Weights of a small mixture-of-experts language model, trained from scratch on English Wikipedia: width 320, a softmax router.
Below are experts of layer 6 (counted from 0) of a mixture-of-experts language model. Rows are named router (the router's row for the expert), gate (a neuron's input weights, with its number), up (a neuron's input weights, with its number) and show model dimensions 64-127. Each number is 500 + 25 x the weight over its row's rms, rounded and kept within 0 to 999. Numbers have three digits each.
After each expert's rows: a language model's description of what the expert responds to. This comes from a sample of Wikipedia text that the model never trained on.

# expert 5
router:527491551527516486505517461490511512489462449509484451465478490471523526511533439517523524457477504492512507510458503510563476513455511490522497499517495523487489497496482484498530503477484474
gate0:513482538517534532576514507502486514515486447487524508480495504530528506511532506487544503469516465529544498491503511520514468460525494498477516513502498524502509489503486488497517477480520491
up0:484484478489480506550463524487482478509508485518510505519511450530499467548449483483472523536482547489525494510526489455480573506493560511422492486483501424498492482495510505479476481431501477
gate1:484499532551494537460479479484496544493471481449535504504474531522514502500519496522466509515494507488503455488482502506521466511478516463478529483506508524515524510495496493448528508484491491
up1:466493497510515546482447511514450529456480516478525525508477500521494508517501536492535510463493499490522532499480478481503461496498470545490532500507501548484517505530455534494497462520508501
gate2:523495503501491473518479543518480464479528502504479491505517496512467525499473490480484534514498483519485460535533494521539489482457493509435497531493535527492468523503479526478494513485568527
up2:488535494475500472484498503503506501518498529515522510475506480480459460473489528439511488484505482473554559511504492476488481489540475504523456522466549487485516518509528471513511489535485460
gate3:532507491506472506467524462530490511478461486467492515465495508491502527498476445508522477497501529483552453492537515501513501491493508521489499518541485532520459503496425511505485506464523494
up3:490491483521523479506486553481518488517525458545490515519445515487455511523474468487530497460486471488494508503520553473443523497497511437514502517458495523491476517500475530498484489463499476
gate4:501494513566504497522545498483509487473537496502530540530505498506555439501473501487528469530532508487509531475398494533513528480483509495498502529514501495479503501489506478508527491480524511
up4:528529518483496538498485500470502507491501481520499498520517496499535507492542501469489519479465460491532530555516534478488527507505455488511499542517481468502519507478522531501528518493525546
gate5:499535481525530505516515451505482563514422477512481470474460511484522510521530485500497482543457517490479499472460498504448519467492545532487480510540502532531465504504512478488524521437459527
up5:530455493548474510542528479499519483505528510460486487499480467477480502502532508515510503485476445473525474483460485546528533507521529518470571482520502491497494531485484512480516523459497465
gate6:530464533538520525499502520558487481505513513485492520469519511501482506502541423518489485489490516468474513485492454469506526494517499488485521556493535521531500528492498479497524516454477436
up6:531502529514508452514528530461492555517514525517536498454506527527515530527493530479477500514493505492486511525510507516498462490503563480513521499535481494501467476507465498480448491488474497
gate7:520498534501479470501513478495538511513479480463509507484452513503507504513491544477478497508527487490495505500495501508526476509505475481555508506548460479500471477492481481500512479471497514
up7:432533488508533503493507518475482564521479546541520515488506556501436523497544489492483510511503539529516527508512477509477492489447498498482501464491477496448509468445528497453505503496519505
gate8:493521497525454542533499461473490542507518478523506470507479465478504525480547493521515495474468457486525483491486522522508469485508457488497480504551490455501467489490520529462497482478521469
up8:498554507498490510499512476526534500482503500523503522498518519509489527507524499542490507509491492508521495475472534448495483490493447519489452524452500457503502505506509510581475502494553524
gate9:492531504511470557488514482485486485497487528508472500503486490553534499538470546512442494520455497487494494478493522498505489455467512508501515527508476514483510452514453490510489532471484488
up9:501522503496473459489547491541468460505524500484424490475488483474494510473490481520491477488496537533511454495550532535492448466462508530434494527507522473514514519523493509451505504457527475
gate10:489477476536492506480540466510502492484504508508507460484485502496495474458511449499529504513492468514500470510479479508488472496470506487499477510489494503513470551472475458505534519496503485
up10:477487477463561515525510469482513542492505522414523471501514449496489483513531494488484537486462509490522489501499530501496501504492455477496503477501498453463521473500511463548487478506461485
gate11:523512487510497526519454491494487509474501509514479501470497542461483493480545472484544507507496489523475486531501477533469487492475516539549524445426546533508502487526478475491488516517511472
up11:499502495529487520484511466517488508511530561452551527508492483484440479489490498552483511469447474532521465484510528512498454475530501513528520509541513491481481505458506488519553515491508491
What it handles: Word-internal vowel pieces. Short mid-word pieces after a consonant, especially T-as-k, t-it-le, t-us-ks; also stray pieces in Japanese text.

# expert 41
router:560509505501490494528471501541540511512503470478552510461453514504520517478493470504484478488552488501499451488459448476491512491465499493480466520519478488515492470517505483481485501465501498
gate0:513511506483469482465527506533520526478453530481502458520509494517454511472492520479516468492502478446525463485502462514489503498517509468464502482511507539478517551521500505517499523545504520
up0:506463464469505540506465538517518462494517458503477485520507438474497514471522510519475465542534498467514524496495484527496506494526486526525511489497479531509499502540494488490538493539528514
gate1:518524496505486547532472548519524486529498516465507464501478482518482527492480520485507499580549477490551491478500509449488546529473482482500494436532505512461498476466554456511496477482500497
up1:553490535531467521486441461531497494516526510491492492508488459517481501494481481478500508514505485514515512479457470529466508491490485522494516496511489499487454500505475535470450498464483471
gate2:478514515475535506491534495478544462528517517519507503506497489492491465522504522516522532502432506510528493476498501510554478490426511549543516501508487467473475524492482497509492522523488512
up2:534551473511471522489485505485529530507498477550503479535498501492486474471516474484513472513451509465525489510526504496445506491520520459490484491472500516524518545479472467501553478492473483
gate3:451496487482528489539511454465539488500511487451476481510508459483532533499530527505507529500515450466551444575502490521532462538506506532496493508514489523502538514463528479487538531487505492
up3:476513490528500481492480534489519473493459516534494474501505564497476489475479508532473470472493532538471499476493502466474510524444507503463489480476485536518493499544462477478501491496514491
gate4:478495480461528506536474461513500568473550531451504466496495532505531510519491499489523483541481538511476520533494498464512485481502528497476494494500505499515511536504507457475431520509493549
up4:474491498466546458483482516490513571484486504455510504505523531474507484500492504486479500510492501486489477538545506529521509523542527485484493512505483526506493526528483498488502539535536509
gate5:504483503532562539470529548470505544543463459525483564499490492543481513490524512484516471472464526526510486493522460494493481479496512480498488512545470526496506493485486481453472518495520479
up5:456462485509519461473523508464485543470502460508512493535496485476518496510516487526491503493539472512501519546546545557523477465507499496471497500513519497509509467434517483476511521509519487
gate6:492524508519542551464546517494536537463482498501494512518517526461510508485463473513553497517497496532519484511452494461491527485516507449447567476449509500484530468531502478513503443476499472
up6:485511497499469542493477517512476493521515515497533506471510547466526434516476506557512518504529478463521526509490476491496507489521459484541504481512524509533473505498490499507521483455513511
gate7:507499543490540537519524494496526473466534491524470450503508507483544499503465469530554455498501497533494503549494500535470516477509492488468503498499502518490510493506450536478496518492463461
up7:518514538545503506520520503494510469535538468497461479491494535542529498467494480506490492562485506470531528534530458517461481539501507472536470475534490528501518484508511511489474441453435490
gate8:493473486490533501513474556490501458548510525548550482520515479495488539546508509498458500502541532490464483475509492492509497487514487545527454495521476443460525500507553509501500532493479526
up8:520540478515508499509495499524531559507498530493495493504506501473490468509445545498462555464558531521465466502478505501478515509509491494504545519495529543517481479505534475494471504528458493
gate9:517537488500514513486519506439458505488491526542499492512535501475565463478480499478518514487519479480508495504460530505521473519497466507505469517507490522493461523461505479483510544518514469
up9:520479498499474512489483512550511527488472544523548497501515534515470537460512472447448530506489512469496482470497489526475496503564521496497487473509505514493486493486522461545485482559474516
gate10:473534560494507525528501488466490509511504509503479548496538498497522504462526458493524531496493447474520539499478488492530500468499495510552495515539456532502487485536538533503464460479495493
up10:467474446500530512477493471513508489527497511483537532509495491534523512490505515466499532467525558481471514461490522522487503490522527507477500489517499513501509473492526500479511467524506549
gate11:504497492543567490524518516569518501509533517558515526513483513477500489531605528457514492490516518484479470500507466495523488472478514442490462494525483468546573498491511497484518522509490499
up11:537516500499483464490491492488476577491510505497520506494491532478555466495485520512470479505501451521504519451486536515486524518506482548496515454481492454479512520538478498491459469510494475
What it handles: Royal name particles. Regnal numerals and linking words in noble or royal names, such as Alexander II, Richard of Cornwall, Atyusz the Great.

# expert 17
router:490569522487537479533528521488526505419487486512519470501509496473496503499497517485504548474523487510484445548507480499493480477497506484505503471487495496476469497508539484504498500451490473
gate0:511520486461521536518468503516506525477519467469488496442501506510464446547524491472507489530505458527522499481513511445524523514510481491519502462464512432484540554492487486484468516504499476
up0:522507496475505480512503471520512490508476479507503526505494507501512493516522514507516480508521490515501493499500543453489464471449491519527533467521500505488500488509468445501504483553470487
gate1:486492482490518468481540515490491481492496480527540486513549451503499487520485490481515547490503513478478481479464500520467500523524469508515533472500474505494528506496487449530530453507478504
up1:539510500516525486528489444562523535507513501521483502456484498483522510461499489525511481537463500447504474517499512502498492481499518527504494487510479523509511515528518520495486486476452495
gate2:520483505454513502530529476494458486545561469497522487488545503485527543484510511503494502532473531548481508487492520450500518489492495525463499503530471531493482482454526450475470502548490493
up2:522496522493495520485501511493525531514487482470477524504497524503466506504491513519490467480513488461483497486462447453528473514550515504508508493527541516547528490467499565488522494477539468
gate3:525525496515500490516506477482501503483499502525527504514470527522506535478482529534519471530519519445502513522504493457523544496491538536474512503540513521453540513529476486441488546505473472
up3:489484487464492481493511468490488518511503453500543509456517480500530494476506486528499496515479516486520540476522491413488462484504487485479468525538497498462546517484510524505495531525483517
gate4:487477535546511489504475525507483508489520490536495537511546503519519517503470502473511452520496469517516537480449524537515489512464504513524480555463490511485503484524509506520493485484498493
up4:543508471443476519506518478515516471512460482488477503551475525539496545487496560513472526514542482516504488528549461510466502484536510541469523512533489514462516517511519475531521528523483473
gate5:475505493505530498506494492532474514520517500486491487484507509482501523485488488514480509481510513463485478477499496501499460514489494497519485451522504523479498487537482493477502424533514490
up5:476505536518505548521530442510506551498530573499497521476490519537472496475484512474505505512501478554487510513531476492496458515518549503462483519508497483477514530523494498524533545507495522
gate6:508484533457499457497493466517472518453473478523460488500465458491536509503522498448524506483489463482496507527511434538533489469517531500515465442505481472492523477547503474497522495511455467
up6:450497476510493474508477460492556536484508484473509515475520477482527495530489502486531435494525522508493466499505503512497500475489495524484526517481501491492514504524495468489501456485507486
gate7:534517549527509542473496467488532530478474495501536497500568515438518495466511505496498468488503465514520483512520524447528471470487496476499538499499515499499511467467468486498475528471514487
up7:454463520515512481528468473498520527523541466475509486489506507525485488490496561520517547461481484445497442503498487480487493513516476523512514501543493458482516489541456459532531513503500518
gate8:517522499532476510471505502501522525466485479501509470469508535505474529472449493465457492499497516506492499518482527485493499488545480530466466529498480499523486524499504516552498491488517474
up8:540483560490505511540479483466514557492515519528524503501527461521559516509489522506504463522505491504536513523478519562515527492488492556510498537497514489516483488495547487531516518479510509
gate9:516479463457533469511533516502512485501495495510497466526552514509548523475483458509486422472497519495530484524472475477523513526483519493522490478497500520520483497542497507448490527476500501
up9:451510530466491509520538522507497516516461494509487452546497474508494500480484529544474539466495498515537508451517488457505546512501503503498496492485548478541485493502490491472496477503481455
gate10:502503502504527486517534524515450536555514505515495480511522477487465508482493478514535489479461492531495552510525496511507532460466512541511532529492498516477506500529507457503491482461473468
up10:512483493530514473513519456471514507508501490495483488521517479421499535514504469482492475470498507498529460488491526468484495463484496488508491547551489528497516479474503483497528503527442453
gate11:464552509479499490463493538504487502475474513465467471473514513492546522507500533470478450514579521485447465517484515505497474540521539538505511481501540515516495509539466493483526481460499473
up11:478487472486469505524454484498506515506539475522526510476479471500502462526477521493506472492446485471472505500491531507477487538531517496515510475481485505533487539518472501468479471497480517
What it handles: Line-ending table pipes. Final pipe closing a table row before a line break, plus section-heading ==, semicolons, closing parentheses, infobox words like information.

# expert 4
router:511482521506473472512501523497495492442509483505505507507500496468490500457477469517510491523522477483466510543515535500508465488478492514528485472516491510492547486548511505473465486498440522
gate0:509483499505481446519494461504518507514489456457530489439515499491496511419468471495480466495457474473531498484408532498468520538516520513502509494521491485481493489512500517511514481498468540
up0:449493507537504509472517508551503481466515462489488534487512477510454519468493490470525468493488479484553542523485519486514502496560468474473488507512470501470455521499549497504508539552501524
gate1:513482486517514498491481542525562529502505486469501547473486548498522543542490460501480513508450507505491520475506528490432497536474509525527512493496491518494507523470462462534512481487509534
up1:458498549521496522509452511464561512610503466519491557499524522490511507487513483513492471523491551510507490476512512465457523550487479507510538528519515489495550498499495503499530524522497553
gate2:534496532491502490504490533543480452519447458510494474505516482526495474531508521493506502461525517473490513447475516523503451489487510497509525506490475549534464526494463510518483468473484556
up2:466469519533503475510546557477475518490533515505525500520474441518557462457498492499494526481492510510527487511463545490509505470494515480486501482497509506508529495493478499478468496556513486
gate3:492473459486518497487486450486511474466527511524516501490521526489482511511499501542521498467506494495522496513467502489478459493498569475525454479503501528484485500537500482510499515481506449
up3:454531517503464510490484511500457482515523474531517507462484478508528574511533445492528520521511519471462505524448513465524476474505512540493487511511541512544485475470522473502484501545527522
gate4:519537469515503488488530461471501515492442516503516493495476494492448522525514445500459538465495472466460493508503492503493496531470509518503485466490498522513483537514558506518524472499524517
up4:496502490528488486525461482516492543472521484530510481491537492491508472508511525502476487551510539502522522510525470492489534415537536515477503501479483488466483496506468458518468515531520488
gate5:485500480492489505529476491563504506486533489485501485487489476480504492501497503532499470493527510460498490487510451537502535510439529507553529490491507450509459490516510523534523520528491531
up5:469551489489475478499472468505516527453491515470468489485513486525478510521555486475493513488515501506462477510513515525533505482477519484521509537469520552477484423527492502458466512493536520
gate6:544525483509513544522499501515481490522491475451494478526481504488527440512497496515484506526498488526504479508468480517507513477531464517511550501529498482501538475504523471496478459483499504
up6:453495479575502460491505547539533485526487469508516509453463531453577532519509493498517516450499478496539487499518482493497472522460507495499477505507508553525492498523526489502460516463507525
gate7:511426497511448492543522526529523491493530494446557510458494515491495578537506477520472503509537465487482501483511520503492476462488519508519525476514505475473508520522471531479510493516471500
up7:528537499470511532478531556525458517451512508490495515502526474495483534476485509512479484490517532516484498481468505496495509577512498525506480494503512499518517527474479492517523486556461468
gate8:483519466480494449473510447500483534492495500518508505516538506499549469554516507500488487446541496489570502469464526546471479530490476527557502447540512514493486452515524496486562530484445535
up8:529482490495504510511542520498501502470511474499471547444535495491483571517526544463475529508508497497540489516486454454511506503509505511529491521490499501500518509512509475509494506495516487
gate9:508518480506513428439482510483495543510470478528498484482485494526529523468490504457481479509483492539465464464512519518528511551458463489509497472521488501503496497511506461479529495523495545
up9:513490537534499503531497513482545463502548500473521496534498459495491487499508473511483519540495487463536548517542487501470486551482518504497507469515495475503496526495532529571517484508495478
gate10:456490563530533493515464511537523514440479506507492518489566462477489497473458511535461461490477460512497500456459502519498521519461506500509461493472509520478479496516527504464503504490524448
up10:535509483537447485501510463474485483521533538532488464518510510508541540507527530496505509539487493537491519488493539513478528507500543530474507511540527499462485528536444448526525514509501486
gate11:532505464485531532487519512475526445470472467490506540516485524492524475517487487477525494497502455522494533513482491505490478512504462480545508491503507516497492513499483529477496499478513477
up11:472493517508510513499532499490485505444499506511499526466492512488468500504486530525465475537510479526484500502523443505493467504465482513511508515456458489459488508536518497491504531491515474
What it handles: Capitalized word-initial pieces. First capital letter piece of a sentence- or cell-initial word, above all B in "Born" opening Early life sections, also T, P.

# expert 24
router:483522535531521501507557553507504515454503512491536457485508495477515479532489454522485517467507521514498483549475476508544502431502517524524515465503477504518528562520526499479499498458490492
gate0:494493546450462495523510509499528536513481510510497509469501454517495552490505506503477489515516518489519481509497481479475498515467526544516493475527482500548479499453504474486507550522474455
up0:474489502395498512505483503483502516509499520506515530436472501485540592509505528492472497507528539504520485515472495477492488472496484523523475494529438515500549539489500493505461499533498506
gate1:516493515488457507485500497518501511519495532539530503502519491463530523553506473446465471497487542505522541514491503489495528472524438480518555474485470473475500460549498490446482488494494494
up1:497516470468487467490492487535497524486520504529547500498494558525534474477521507522524476487487534511509486519483542492510494495530465464475512507468472530507484478483517518480497490493485494
gate2:506544512517503491487498504506504471496505528521491504473501520524479496503488513534485531482505480538546506500496486520497477502481481489502530483506423466576534502499490480495543548506473523
up2:470522506483512505452498480485468548489455474515494482466511501486541441477509483504509507479517542510479489485469502491481476453500484499484492532479505494511516515488463504512425508506550438
gate3:478484500507481483519516513479466555497477489468518471481506466517535490507466469468501521490494470532522471465501516538523529492462498483549531505539469486498484491500484492546531511538469503
up3:521432505493507498543456528495514512494518505504521545496467485541449531509469454486491471514517498489443525515494489477511530495510511560499492487495496525510487466500531494489489494473517519
gate4:555525485483493532516464470475496521527517525494450512497525480506530505476485500525515503523484511505486512527442477524483453504506449497485503494504493479505477510491506453475494492455506500
up4:500531443473527508539455485516464477498499493488452523492551508467513544468439468500479488497479500498459524532523503489460491521546467486483495502531514523451459484497473541518519516474490491
gate5:528525548467490509525502506493537499462490508497520499502482495512511489509519508469507509496483498489516454502492557541486502483516502506502520506525477543522483447461476531472479524513498496
up5:491507516493497503453491498514506506500541497520467528486504514502479513524513543500501508476490480439459543455514469491499459448494499462495498518478471493492474468450519464509540501509508539
gate6:502520477520462499460494497521547526492500508534506486466506513471536510527495480492483464500482470485494528452502499463459533484517499503510496514484521523475481511525471487506456494510441442
up6:517516525507530489470514508464504473448485505480445450489521457528546503491447509514452486509493507500508450502530499515522516529541522491530475528478496482504482458511517515523501548522482496
gate7:488513501484481496465520473470477530490480474488511490483547494460478533503537502494529487471538503501491462483490491513499473485475481520522554431509467505459487485511486496495471490446560494
up7:492492456488528484528485500482496487482510538485455546483535538554503496513486498511527573512534465490504506506502540483505534520536533496456464475482512539523528537508530542471526485468510492
gate8:499519508477537518492490551565460504538507480500456496511515477511485499520502527477517486488498503510511451480493515476491503508497533554476505501470499496490549528482559475500486475501462494
up8:527512509573541484466526518494518547531491480497512516518519500501516469485523542508508497475470530499471527538507503425516508476501493498489527536462432516484491482474457481554480472489534533
gate9:482502518516517496472528480526510505526480525520502469485515487479472470491502533529466528507527530479470508495496460542499518501524516521502519481516541479528462493529515457517536512481501532
up9:458507506520495519489491502502565520506495495563499470517471427497471457530518510522513464520502525522472506528474464553516494529513477484508450465488517467536473504513522492442507500510509500
gate10:453529532488545534507482487508498534481549499492536505519516554474482462516508509462516499506494504499513486507503471494510492486495498493481507477533474549442487509480520498487511508512497490
up10:516525492481513505477470548513487522507504510502529501525489501496503518530499489494519480516460496494531449504479491497481430470481471519508458495495499519520486417544528488486487544457517475
gate11:480519462536491468505522526485469488513525465541489499505502498502510484466471496529447512520488514513484483513500484530485523485498474466526519529509451472490488527509489480536522476496515521
up11:465452511499500511505520539549466543484508509546489543523483508533439493513500483486507534511495494491485533509513492490524512572467502521497508439508496471488492473487511543523496490489522498
What it handles: Closing punctuation. Sentence-final periods, closing parentheses, quotes, semicolons and table-row pipes ending citations, list items and sentences, such as 1911–41. or fortress".

# expert 27
router:474521507527492471514491540481544523455522482498522513469487493486492447507488511488473485432521523486478475474512552465508503471464508509492522467516512515528541510511511496533480523472477515
gate0:578508508479474511504509527472531467521552471503533491510526478492511446533500509501493465482519509499487477484485535508520447465522493499477516535481487462523486485527481476517485488483462486
up0:512539477513489485496504496519527520549503488468519560551520494489480519538497526494491516530502476508470488452537512513521487486541513524486528495450488507535564526489487463510491519492528501
gate1:514458535522464511536484472464481437521471474511503501525526458456460489489475525564489490437481507450491520515494422509513545487508540515456476473530480522443477531470502476468510514488490477
up1:498513534519500462455452534469485479499453459484490515492501503511499536553512461488524521484501501524511490500472522494489531511503471514474536517494530514527477480494504497537491527480499480
gate2:506509527511500470501502516510472550513475468487543480517506483486479467532483501485505492480501461498525510459499506468484456510462500496498497500497534474482528514482493510479482495484529471
up2:500477533471509498488517506498442524507484481496508442495512500539464477466515498495472527484515447487501483511517479514475481485484491413493468542483557490530481499504508543413516495504501528
gate3:449518504503488524480478509486503512496502496510545488471446505510496480452504501493554516514556497535526490500498522523482493492493521520538547448485464458480469485483498514476506507537542504
up3:519546531507522523554486499482480488470515486533514486533521554513502524482516502468528488520469481560519476487516538554497463513494491503454498511467485554517536492509478437458544512453510498
gate4:512518496504467525514518524475493512486512523494525491514460479500488430545479483518501529479517455477496490523496487561524493468515541483492524512532496498479518531513515502516489444497510518
up4:500527497543479541438507470538490485512509522506511508466500529509487541531519486480519445486475487474501499512490502504484501473502507449506489494486533547538507503502488515478504532456469473
gate5:500498507494547511529532487482474460490496500467512510542494477465493506517540531492488514505517541506515491511482474521532455493425522528532522516513504500518540505510518496476471464512477513
up5:498462505539501539524493473501471494520516503514521520521464484461492480484435513502496486513424511486503490524489461512496497484521515529509499480501477493491489503495476532514475491525469488
gate6:519480525457548521494508503508466502488457469503494515519471472461517466479498519494502475498467539485528468532482549507505509485507525506484546511506502475528502482474435465468509516442467523
up6:462490506489534548489531490494553501489481524488530517487469492516494506462486522530497509542522468503484552527474501483517534582484502490496498480491520509469516507485547544504486518514528482
gate7:495537509563535484512508499481445556512509496517480500503511448496514486481512492463487506505469515520552475479509474525495511503478502495530512536491484528539519498485493496493505491521466533
up7:467524476501519495464515526460492493474533511535528516520517449484525529562469481482552492495468541490522478513505524478480544501463529507470528494490490501533481494476470479516530520523471549
gate8:477511556494447501523513490477453441517479510507509457551474490498486472550517528525529491481475505528502492505465517524492508448486517552546497506518457480463493481516494474480457539472491519
up8:488500462506488515494481513511505505523528490457502507461498507540516503473463484507549530556477508507488489536533438549507438454509460476507476476458509526488490506493527494493494526546468447
gate9:501523516465520512485480483550515494496490464518538494469504496525472479498547492503490506490456522493486514545491514491514495459517485516506513459508481535520506492548556497508465520497485459
up9:475493468500550505500511476540528518523534530537511492503487573488482459512489549513461501488503510496497504544517487490488528509533520519516486451490501499508498475516491513505477547510468498
gate10:479478514523506484506522489517545474546489531499492467535507476464592453477509487487515502455509513528542478526490516489542474504500488529514470481469493484446530532484500488487540519496485482
up10:491476479492503491546510502517548477504493505478530471473452539496494506534467489459487463524464517483522524515545480478496500531536514523495508458530529498485473472471479513542482505488482483
gate11:487580492528500460469488519490494510502509542495461471522529539493508506495532484494508467523480455464480504510528490492534533512494471515467502560496472498407515478502497473480495462491483479
up11:482495516563497487460501516463476491464510501513485553534518540529514495508500511443526505506496474495489552494509543496520488511499520487469547531482523484447510536502493478478464502540525497
What it handles: Foreign name syllables. Middle syllables and accented letters inside non-English personal names and LaTeX code, such as Bh-os-le, Behb-ak-ht, Uchi-y-ama, ō, ö.

# expert 21
router:492504518519515472539572494564521526481467438475515481525472534486554506487481480482485480533467439503496479521492523461509468505484479468465478492484500516479551490517505475488517494510462495
gate0:517486518511529545553485518464562481492481518524521470503499520530549504523491495501422513500551452464476484516519535497509456491524477475543515485526527525476497513472498542479521420486499540
up0:519524491467512505492496471526521493547515504489492470491479586538517519509520495504518536521489475517511480502557448444525481463440503525495460455515507498527478520514474479482480495511490444
gate1:466495518488522452500523507491484491426507489488544514522499483478476493472490512542543476504485472491525499500512536511490479483509490517473509494505518513506490495572490510501494484522458539
up1:478470504506548498519516518485501519470503492516516497476490514479527506511488512485504488480505501544496534553514534477489500487487523496519518483487500519455480503493498500467522538502481448
gate2:473472486524487510468457452507516533485481517508556492495539554488492502464527489461507480507531539521534505474506524458481479526498500507502472466469461488508537451510513517488499444474474489
up2:480536521478481482528512501480515460510497488533545489509498474504495468475492498507481447507514482499485530461491457470516504486475510534520504496574509487500491524531473487508485548477518512
gate3:529447493541517543509502476482496511531527519461446510482529525513432470518505501436492493507524466511504510457522540513498478518494501459453528524481536478509481503529531520496497533496501487
up3:467532507517445505497518492494497467465471504527528511529501503482499492449501502517528512494487519495504495567419509536490468502558482476484472488499502519496477488520514457546528480535518488
gate4:455512500515508467526484544488516491504497498499512422492522524472520520498477482506508514503524532495478491542491513462479530478492529497471517454491507510470521478458530514500521495547498503
up4:488490494499488522480478512500539494501506475488524486515526478473503506532466488488455483493510472473508505546490508488492492499531492539494501485459528509458502508494548517507515544515502494
gate5:420510487518509513519512539511500445459494504555509509523463490488525507514485502504518537508524476488523523535464474512540465496502520564505497462577468499504516474501477531530534454491475530
up5:481533456495516489534505493532515479482513473457520508504510544555472459512471508519528450486526481543445527488511525462533503534519497535448532502491482501498554519523466548475486449466514497
gate6:489483499490496528504519484523525489504466500477489537498484498476539516514442502510472491543501484548505500473452501502478494487494481488521563447502519472516524528470533482468466506514510543
up6:482518517473472521496478484514525501521484504517586503491511551469506498485578508505491513503506520517504515504482505455507479488523492491490495489504447497500476483519484490500494501499530475
gate7:502524471512488476463499521506499482500506479498450502477497489509546514503533457505469525500484529457507498570459509498461467516498504503515492488505480498498491483507472493474558523540510511
up7:468482479530502477494500485451506495485538502488472479507441446457488491517528474507532481500538495470503509500502469542490534472509517450516499530515515484508496514510516518529496511486494500
gate8:470499543468483521436491492488489524499499427504508501464515470503532485512499482497493487476512514519506532480490536492474470506562449512512477472478552525453505500502508527503530516494449484
up8:508480491507522484504477448498552500503506518494532494494483518530479498456526414460484531495518494485500479519486513499502515553461502516494516438493444491534510511549471479494515493540561536
gate9:479567508520490532516509460517490525493518566481530543512443484509494485454524499535549466478508488542506462536460482504494511497519517495496506493509530499545506486500470496505551511464484470
up9:532469532528517523487478492514510492486557514516499537525497548466496456484503519467518550469502526536502531509504485502469471463509512497473505484498536498485512547461469513511503497534542533
gate10:517538509510490483497529508557496491473479515502477533512460484492493493510530487481461481504506504477494457527541513454532511473463459476437509528482513494514464528511530527515506533520462571
up10:497472555484489464532547468522512527486501460498466521466472501528530440481523516470520507509479512501464506494478499470485526507513485459514532499492455469502509504512488503432463497487547548
gate11:450484506471499567510542512501541496497511422493490478502504535511489526489561540520492478506564524514496552521495524470506519466503500467484511466488463536538504518478488485480492475502517457
up11:510523478454529495519473533478502530469495498475536473524523499490470542490549551519492524513481481492503507539513500484541510509547545505477518496494483521504524491462512492522508554506535480
What it handles: Sports results context. Tokens in sports articles and infoboxes, especially B of Baseball Reference or Billboard, and words like played, won, against, at.

# expert 58
router:481538526535520528522479509523494533532469468482494460534495506484496532524533473460499538545515527481547471516502511497515504476472491448508516515516526464504493501522534474491498510495497516
gate0:474506472504526529498517510503546527529493483476471517509538520484475491476517456515506506484544495470514524528513526546546482460535497550502522519500478511466541484529563462513469469491498526
up0:510451495515528490509520523522512519452530507533530494506472446468491522474498525553489545497489515491493462473438499517443461510487508523462495476503515519485494473488490555480509483536528532
gate1:509513551518505540469479486501521509531493515496518471505489488498522482463531525459499499480493488518468505511487510473512499465513485507507512523420485457538518471502499509503509546496545496
up1:522524497525489515513464517467502466521542523486509518549511518501515513526490496511487493478502438482490541461508466482519481532503521497515516506510495550487542491491507523492493496469471540
gate2:549500522500478581540498498497499503494526478507518500519513486517488507535462514455490510489518509484521519515500493502487531485486527484491450495499521522501446495480460523523469538485479470
up2:474516487483507479518483497510522515477465507520502465504512491484508493495538447457511504461515466508478493517497534489538534481520533457520504492521490473472482463493497518473496472414500503
gate3:465546513500508527544477535489510525504492499469542507509486501483508486563477531460497486496555509486543504480488540469525528539517514489483480476494530480473508510491505507499508510482499477
up3:493457466490503491460515510492490488508480548465509512514506510533533518451542485484493511509515466503499545502521476511481463497473423532499500500538495545491510528502502476507476510520483506
gate4:452476508528487513438503496475480483449530485480507522473482485489505533497494460505507491468472501550506464520504453512522535492516531475505508505489505469518490482522485490468484523493516454
up4:527522497482565499498512490478518521549492477542475512538502490514497530529489489525512511504516498512470516497487504509515499482485479499518493517508514508521520488507519514493440517520545528
gate5:490556490482495441525468451515486504522492533503489483492534503475487502526477480477494501541480505501527494545520509450512500548547512459483489501537520498485527478547471454510463512519492499
up5:498530522492517531482506471509505510465503550505455512490513496483454536520453472520525514417447498491515494495513485490496462460489549470547542479498515486539487506470513469521488491501529501
gate6:525490553520494503526505487479491537483533474509489514434462483529489523522487502477469512465510532501496438504455523486480511528478502506471488528528513527506529486453488510477453508514476513
up6:530545504529492501500488435471517479497556495525480501475480497519479537434505480534498499456493534498491475480485517505485498546504533470472503515480538518493488506476534528435525509468526584
gate7:469486500525445483497510464506470507551484544469481493499491472575466450533526480535490504500481475497535482525473542499525506506491498484518495468526484504534490461474464499490497538465481497
up7:511511522488554497531511537493503518488512494523500492525568505505536568465506477471489525527499505500511511526518498509503495507508502494534494474513488497492494496561508505551471528500518531
gate8:487522480562487493529500494514479517486453499491537496494493514487533502466500500506490493490449510506531506471449495488471500486504501495513490506531511445503497510482446505458495494448477529
up8:491511485501530539484507477470502503465518474490478521481465525513491522504481547560507487488528457491470470504487495480481519467464519527468506477498497568477528487495485521455487502494518576
gate9:444465523508492517526457507528499477507476460509513529474502483543552503521517492499471527508532498519517496528470486494477520543484465481531521528505456522489502499490538479494496493493493506
up9:501491516497481463506538524499478505542514523532502542498546485506476485499489478503496490496469511489531485531485524495515495496429485474556513517521484478472450539473511527527508511500468543
gate10:510501524486503470486477530507500511443517521499479524511480471469450482543473482490533465562523503460493495530496486471505461536537514530499496476459508506471527521487530465480489496463516476
up10:508460500503470495522535505511502496507509501548500493514502485495463492473481476507508523504565559484496523470511539540513526509509479500477487427508483516487507509489522514486423506492502478
gate11:545523511461496505516483547542537489547554483548492456492510524479496508472522480493481521539527509451521507461533455504483493512498506494503505509503517502529535522462525490481499497480492483
up11:499505490506492505427497513467483474463504467492481475514497455461495536512492516526504533449473517490474533517483549487428509491575513469528551495481492482504494461508504524513500502510482451
What it handles: Inner syllables after stems. Inner lowercase syllable pieces following a word's opening, e.g. gest-u-res, rect-ang-ular, Freest-y-le, nego-ti-ations, frequently before plural endings.